Experts of a small language model.
Experts: 40 experts in each of 7 layers, 64 squared ReLU neurons an expert.
Below are experts of layer 5 (counted from 0) of a mixture-of-experts language model. Rows are named up (a neuron's input weights, with its number) and show model dimensions 0-111. Each number is 500 + 40 x the weight over its row's rms, rounded and kept within 0 to 999. Numbers have three digits each.
Before each expert's rows: a language model's description of what the expert responds to. This comes from a sample of Wikipedia text that the model never trained on.

# expert 10
It responds to: Conjunctions and verb starts. Connectives and auxiliaries in narrative prose, such as and, was, also, but, plus verb stems awaiting suffixes, such as host(s), contribu(ting).
up0:530503474477521544362509476483502474519481555474573457460491505415503403478514522446539509423497480485478496443547420477513522534475586515504520494526520497457437464466554492524444518473534508461459558498497437485526485501474504562595561491630475497468519531486458483558542432508508524489506511482564474476516461514437473475501485498452
up1:505473481490507542513521563529535531530495433518558533492444480558440454455514456408506502464462502464499555565475492453435600439486524469455589488526470470528521445558451562516554482446492503480501491452470475470538459482520493584541468443479435447520408564506495547532480549539462451505513533482557496402485479497570527535499553485458
up2:498526486542460488562459431488449468542561485527532497531504507473573477531462472489448580487528432520475444497408447530532479471526461537522511484514516549498487477556455567462473476480528487514491527439488424497493434498436477544524504566467489511483568489477463501526386508505466449466482535517468539507508526518499455489577576492463
up3:463433498497506461443510447456554524521497466500520391456457408405478504516546588509456423483533523548510521497468493506540490571565554474521522512550467496412507534521542549477491538529450543514454430500524435542533538493514488480488494545525517430497429466435540532473437446557515458479516510463443506485532457513515503497488419502505
up4:491556542553508481492480493457489481495446537534555554595370499494476455493532461448480492515561532515460527484507515520458571480506563519501543546483541523578504395447439493545545384542545476509563535486457495435495537473445480518506516458508388482502513519532568368438466481540512461539513491492490475479428462540422476485464489498556
up5:496492413511529448515533463483492470535466464535476533486514488472483511498438493519525490461442535491467543448479485537468453523526403490526487462516554545546520520481611460485505479472515538470533621439514521527511498509552493507552543478540495512499460445555478502427489546409525471562547515495575511568521510439548522459520481559489
up6:463531527503554483501467523458520438510517518524481516541508472566454548399506497444451488435546572473459517498484494487490434491472560482497468502519521504505521580530555549508504554514558482470480518499555486540583511472452519506488539485493488539532551555481558526516606557540572562564582464541523499459493537434510492456522537530494
up7:520457491472496481478565549457459487510543442421443512490555495540507532451525563517484453459445455453473510546568435489489460554459426529511454483492475481584494545499431484514503518498454588530406446452431508448493472537497459473480474508559466524461512440522437480487489495501562513530519555477545530519542531501538353500459517537520
up8:485454473441493475542482536525422495517519516536394537501494452443545581518492533467537550482558445516497469434529495556486548482552469480570532537477507446466474538507551454522436556510531477457481578529553473600471530543510458456496497486538493480441515439515479492553577404449431446540530460493526535499495472458465490488464434452504
up9:454510522531545475438470473452432508463500522563451473580479531548493556529452489533494527443453542580436569464545462525489530558554520458469467479497459508509500552490507566468475528464461494439445480453475547488520488492552429474477553517584444514464610426517516536472479556518477508479516467559444467468450501492485549537523557476457
up10:514438505514476508533499534515501495538510477576446548425512467477519578476429577417522493512417439491484526506456448559440465485511544536522479482440500473468525562499488436457542399572580526405507527544505563470503557432494510571477510500516487490472451469468467465513519583586450501512474519532452474530492546453440532580470532451412
up11:462479524544466492502527515465524481513562556471512469496432417506519496575493460468560439489530515512536457548442492536494485514533535575470431528531479486487455546488455464499485492428549546464511491519526456506489547456466509516553494522444533489509488443540471513452506453505441494471509556502467501514467515537473481416621454511469
up12:434481504471433478520491485415531543489523438549506497490503583556513513442548462535586522453490497473478477519511470520468514515524468476513488472516453466519454520486446541437474498548482462488538513508481448487556449444506469489492505512474465447498483477492550505468479523550534473537517447496498409477453428531589549511486505516421
up13:494568564540478479486500476411477394488510583582506469503515515429442535463510529515579490501506479540563506501510527470509509512444604480459450497498443503421608466491492486506454537479525514498477562512491535442542506402511427581520486481497484487501486488438472478475520463475497529440571492512500473495552548507414430546506490497526
up14:482437547524506461521503514541521519510555498483421472498536499484477471493564556502485496550514429502474547568523503449503503492548452477446448509531535559470518561526546426530426551525530554507493454558554482520530515463470441506435500473474475481534516539573512453441485483460428477548483517515523464457562444520512531422547528502541
up15:552513509528534460520482499482502474498541491485529523559565492513501458469492475451497516457482543531447496537467480499534452544520513476482544560436445531499490486532539445545462494400464509532491468480514519502488555480572493480524526518488440515389545554477499497551602489471512488504511469492483517518452532514484484492524499431475
up16:430551555463554506499540533411596499514568514473466546493443555484519468473451534481516458466552519502509437494476426465530534458491414443489469512518457525429430481514521486531486501421519550509519545484478465513479472529482554598516555503521568495509479527478513542509537516556498507536490510560481546524438477473422519503528500517600
up17:516509549485511574517452456501499499487533527448430509577482569557499500496455480551459446531584469466480540490478520453504459523502416518440555503465536536500543524544483474405466524536519438500533490508458470470482481542493434461461563501478492477453477479560453516458528493523504508503493497526463590608516601507505574454522537516525
up18:513516542531505495461471492433483536528495534494469514471443504515457516448449452460482522495436479506566492471488538488518537463507518469458472474503487518400526417452479479468487457480506471454462560500501518514480498539567576446515477504517410522574477437479509436476487558540452475514521529542602453524451510538505551422487508499492
up19:486559562494502465585524536466532457489530510498459500472464518502570470616479473493506520566485499439451505441435463545478495459432593490452455535526503555448541569435501456493490488540463496496513528461544511457504471503513549530498501528536534507486541480548473480540477491470499523494522592450496549455486515564509489430509517451532
up20:466512519437524547534527413452486524570531517558479517530550554502465459506467508571530517495460488540508526533441491479446459530482507447511494454505494498558510466510517470495490454413536522484548592516475484570521514500473453463506477517529453436425548456528495482503492413479443489495449499530500464500534465539487488429546494557436
up21:511495552485543511510528360519508481467517470528515497516543548485563523504492470495504513563476502558492465549427536516447483497530504509410449522482543580483527481534478504517474514517481521574516546496491469521480415475492509457550507521517508460450522500535388489522496558541526479483486512442493501538572512476505404515489527469514
up22:477474419482481535511486539455560533492478473512541517491467464552443530483521502434582504424506524527456467518522419531519519468465484556480447503512486506458521493472511498493404505528431534520520418503492506445469527515472458533526587514546524538416431566463530537466483523459588442508491428553498523442505518472553489507503547499509
up23:492466535457523478517472436507452518523521527555481409519500430520475448525520467535503462476510505448491512497550472507548485496533451545525498509484479546489538473574481575518542606482530530466554497495514496466472500450487558490555471509520502565427474458416483485529421538504457520552574491451480505461542542538445502503472495435471
up24:501583565520536487480508528530514531495419506482470501512534489540490510463546539531548506452525449474487484444581442569518511498532460506504510451503474414457487561478543452480491488571535533513481486475517505480534522471489480466456440496504565446486538532520545489481498516521484504542530510477470525460511512462438476470525480531449
up25:485504495488463577510487523491552452452512492504472478434491487483449525479504479450507514534519552567507469556469408497537555506532476572469466429496477471503495515419507531511453479488505504486471494516465496503472515534525481519466553479511496488557515584468512519536554510549441452517457540461495495458525559526481539468484518463522
up26:540529559517530543528504423524498526527478484543535498515522477556445544448543564497443454498497520454533510451445417480507533495521528402466454442516506495508545525535427422503467473478578518538507521490520489481462477540462468502516553518531481530461507578537514482534482446511528474534555459464489443542436502485536470430501514547511
up27:521466483532517552553518454491481433518443571552461480554448471451493483497535474534508460573560507462497460470476569518512458533548572463528548551466533539428494492457532462538492493533505507509471525555468577415500472474430499516472483557560427545476425485454523396565444478483485497498520548477533457428604386509529540453549522502541
up28:497590511514509480496507442549493497533542556514502506479471474489540529448481483523456537487505555522507407480476538424510543530509571509468557541456503501546467544513535504458526535497545528562505496490448483526542401420548494488514489484493601484541517549574539480534462539495516517466481421466493453487490502516466518438622526422518
up29:555518503487497551566521437485561502484397541564429543528556566499505446422470549523560494470478485532509539462510479510499500475520437513562499542495484566513432481421542427506535494477493528496465566519531480529486507558506524596492472476520586509493476487535514493500533431462557543544498562562565475476520456561490534510504537595503
up30:493455483533489527480508462489515532489483491486510451533490539547478504472491535483482466487507462538567533501510466489474419503507531510487618448527469559492543499480523427491488528513477526492530503501517441514495514480525591501532494492543515593567500513475517488508480475590432519489529482469498487498465497485518424545604555558509
up31:484506458471543443447489515475546529522508538485382486465503515466549517456534463518555436515478504521561508552449432482482533490529514506468529507511520540530520463476451468500544461564485523499455477473473530502483449480494471433488491518472477505488471510494527624442552486479460518519488474473518489490506554461581518548470478456468
up32:443477525480526474483441539523447535500540455470509543469550434503488485541530474470547516472502436483502532492499413456467505527509565432524470507476493448463466501547493409528529462470529513566527499515456429529495505458523542540465497477539481572470491487512428550535461504409411474564542476509544432637478516490545454497519450559441
up33:515568389496495432500552499503440540507497505456539430498528590515562452461531492615581551565465534488499430485536488442543461423491493456480531470457529492449550512559424466496537533550420516491471483525488477469484502453535497479474455543508509510468479470515461528456537502439464478427483408532581449517470513462574459570505486512503
up34:489476532531509524505510438459512476468553562513516494554473515472520478491453511477444548508511432456508448484469518493533516520488598538488516464451535541445434512458465464433578486408525475448447566484507587414478489481506506504527479552510528505545557403544533569518529467576531494474509470520475540478537519507555454546483491525542
up35:445543520548528497539508522511471475546529513437500501528546490483446482445505540498473524468545443453450558552548408513522479543445477534543454485522479466593503443488554476443518486445512526473482480521498520479463495472485459513476512478500469474464489496545546471482508545496475511553450523487425524418549579465483492487532558530507
up36:493495505465508457495470512511535523497514443527474460505504450587502521530467502520599520489492540463479473514452517492481461481449554445579566454568466530430514559462515576462545503481496451501542522521459461423471429547504500499521477549526515580456550498487480520472495469461583459512575489551547560531473552479464405548487493501538
up37:484532509540569515496516517437501543489539534512470453504539487560532499516469486513453574480509542533484487448443440506491453474439499533546470540544495429423512502403520437488539433574538496556475512469499442508581427501479541559461539529461510436449535469498402508443497484487475566468441428519468507481475519523504483520519553471485
up38:440430465455521515504509501474476483518467589498521394521487534454468454503562485507484547535502485557504488544515484496480508488473578461573586501499419519494435492525462437417498505432527476485568532511437454528502423513552494533534471498492494519523531517479485475475587514519518500517476511577546481545558503480494450448543447446531
up39:493491522541515453561514495489556462518538505500531577468492529508448534439576520492467498620497506449550487506486446512516538499566472534484460557547401553490590533492502500534467529535508558486485449493535460471502499504483462562484561492490508576485507517534471414496494499498549474545475518407471519515493486522501516474512489490511
up40:484541495439505446507608473489518471579513508550454518522501480522463464541491492549484426573614505545478538517512511463510423459450528483483552460518433445467404463479535523552534522505455478498501497395424496571551415485538505492516480427527599484486436451514522481427501490542566519493496425480522514534521520490580446517542526446512
up41:500517495519550529512472553457540445529556547483547572492512472540483505517452455531589519475470551489497510513535536480540488481521501506546456580466536458520439541452512436529546456502504532507483529537506479438494468474527529527529504488473511454442512487538566514502444528422507527524464513533601564527570551476453505549579466552475
up42:421559500499526508468421433496530423504485501541505509457584470489490521501489496501499551534521512464448445538513508509502594478448443360407486516563411513429388525520539445547531452527514534515522501511473517533514478442490471553487539552542486492450435498516498492579499513515513466461577489505390471593533494521487510523460503463488
up43:465548487451545485432486483517513567524506476527498475521466496497489495439406494535535514554499479558458458530550516505576537526528438525463540508541477444496479460505523506477476535487477567506506505556492505477496509504487553551502529566566457509415562446509533435561519479422460500493454502544572530507448535502613537559450571581507
up44:474561517544550548463530486488506462547481506482503493483469518509496482485451464565522511496511470426533504535495496459494468515474601483533426524521522505495500527511482489485526492499535513516478606471471448509489491504491511449542469463519509468532476518410423573437544404434531508529519503554514453517495461528497459583480566524481
up45:389463519514522527475518533504481483474507583497560559505438496529514561494469556568532572537544507460490493526429456480526460447543475563529487491551566478598530502476449539468419519551548539464524476541492485515536496543536451443462504477526584525470467461507497492493526467562496487518485566477470534438477448469574469442448561489475
up46:474492489474536589551463461566467509549475560520554479478507516505382516533431493552472576475529511459504570553439447470502489578574540470515533483453496433481515495477450472511516534516455537487418448526462515493552495530482474544474449441527503506474457588551489485485529518512498468485519473585546500534508546495408486483505504458507
up47:494482449572562554497547513511511498517474546449467507497432477480528513593528455531584485462446579479476557416468512505528516532457560521573487563532524466522466495483495512475566484581473537499523547527480474491483518455495407549491465503498471554528446488498496562524477444547564543525455490495467543486547541442527525448491495549471
up48:518447482579520527556572532483494498523490493479491546434490461502501539521457550570549583537596513504496476478474399514450442528487565472478463520501490475522480454555515512542497585516431515437523486464470520491488490490479491531447514495451509550496518458543453516537535482500558456490454456497404515433523492500475489496486485412524
up49:503464497511482572432514438457517464424491523500476440441493540474494517578528524568500513580475488436402524510442407457529484423506509449469427460454539529454486510469473516524523516432492532527487510523447466484501458542430491576527536551564517537558466484521498566512467504558496518523570529506548521399466496510490493539462509531588
up50:530441600519500541539494473465481451541525494449473582465494457528494563462506472538579518448505414470531504473473484499498503531525484476477510490466506580480458513523531464462447542500555573517531544504532457465463506497480471461519527445498485395506518516565505548384528482487498482504504547510491536529543531574463447514535520465441
up51:503524469524439502508519489498564484515509568493446497524432411604499508513534468481519509522519523534515447485580467510489596502555535522514539505423568482574478503510464519446523487523455478526437522541450458470452470482497481449497521513455466513472514566462490578532474469523559528543524529487404586522544523447383486464458472457471
up52:527452442478518478435550520423509422549450483514410485434478482420570522505480494520452512607503485504486508477505478542469518494553478513494466503471467433464411514469541545514555502529489480480498533490506531496460553519453450515521493501516464442575518473469462556511505507477531456479510528481497472486519413482471462470457425490516
up53:458484514586542558435468445489516555510478537568510450465498538545497534558491483452431485526471551536469494529447518493521411526552480501574474526479489503497530469468481573493465427457502497463475496512457460499520547514519407520538466465492536529521460475483490539565457440471556478492474533525527469465464508507535508486481451482402
up54:492473519520535455452500497506453436463457472553554520582565544446450471475440535516499473485518519504467528450531505460567549453522558464482488519537559526440449528472520483420520470496498603546486598529467491525476550502506424569457520535551403523494499486473502459538526405514466517485536495523539444534486455513492484466532461464474
up55:481529501471506426466527506455541476467480520477552429500453517513438487532536512457580508480564542459555500473527477491524508529503465425519467603477596515519528406504544531459399442452434509465534484509462527495539428498458480442492489524494570512512444480535471481514585454520524496482498464509469460497546542428476521525502544486455
up56:492521555501458471499461522462545522534465527442477465465508482542493481491591480569524476537563499548500521492470454478467499540458470593553516548489545480497528454532456433493479466595516477443597536559502477521589414512495438531529474489504464467438525516486488467485515441423459464523486501543543459564503559499485475464484561467511
up57:527417469484476525539548591561454517505549514526530490546496501476524567521489489455442427494551443473424437481496529528529513482436551484522517473525420486467479549515512502505473571491499493533536560458549481504496468484502446534506476523482543528516498403491520469512592478557528534519446476466465429541435475480569494391576567504520
up58:502541530463498496515513468429502545485568470529523421470520466563548562483452518447519478538556517549430434554518471522499439552488480523465440494453445510426457543480487497490482536526528501506427448467533538521504524477428426516482487543471584575480461478574519572519520530507503575512527486478523475613395575516532505418456481495429
up59:468489487513503568494461539512512498555543537494590413473412412477510430510452495631501527565458448482518478574493525473569433449567480498416487532545502512499530477518485494482475496575500539440475492522505528503536432491496540472525499480504513550495498502580455538542519476367534444494478560504503478484523480516528476520453505455497
up60:529508442560514503507471497554525491455507499476473436524506527485564568524536566495488512536515492468551529536476527580495530525604594513494467461447494516414468478518568500517491456382490548473542511486582481440410504497507452474496502510526495587592490512443490529514480508491570533483480497497537494487488476525452506477516490536531
up61:505546511543542462550522475468537458528460581463443463527486523539462486506528495554515512552430532430578540502518526454460435490500540456521571576581504409493479513506482555494476414521484526497538547480485474509449481539519508532573458509506537511520516465529489476470515550484588498497540453488569462465565422478492473485474530493422
up62:514454566456557541504509496485545488561457465527493400458456460464545439541505545550485454490513495435529486533454445518464537402440530552504525554481506514507452442486388506479573463422534523472435484509501524455469498504495489503501533532476532502509518491525537539474507471465527471424524548471481496526533505591478490486502483449526
up63:438486477462489486461445492403448449566594608442487483498563568477536513505547460537460522514564469489464443451479474469505483530549542506503520542520536583452484548494468505466450466547548480472489529496526491515485496512487466487514457518479527493525526505498512505596419511468472522509471463469528556523398476406515459404451529525465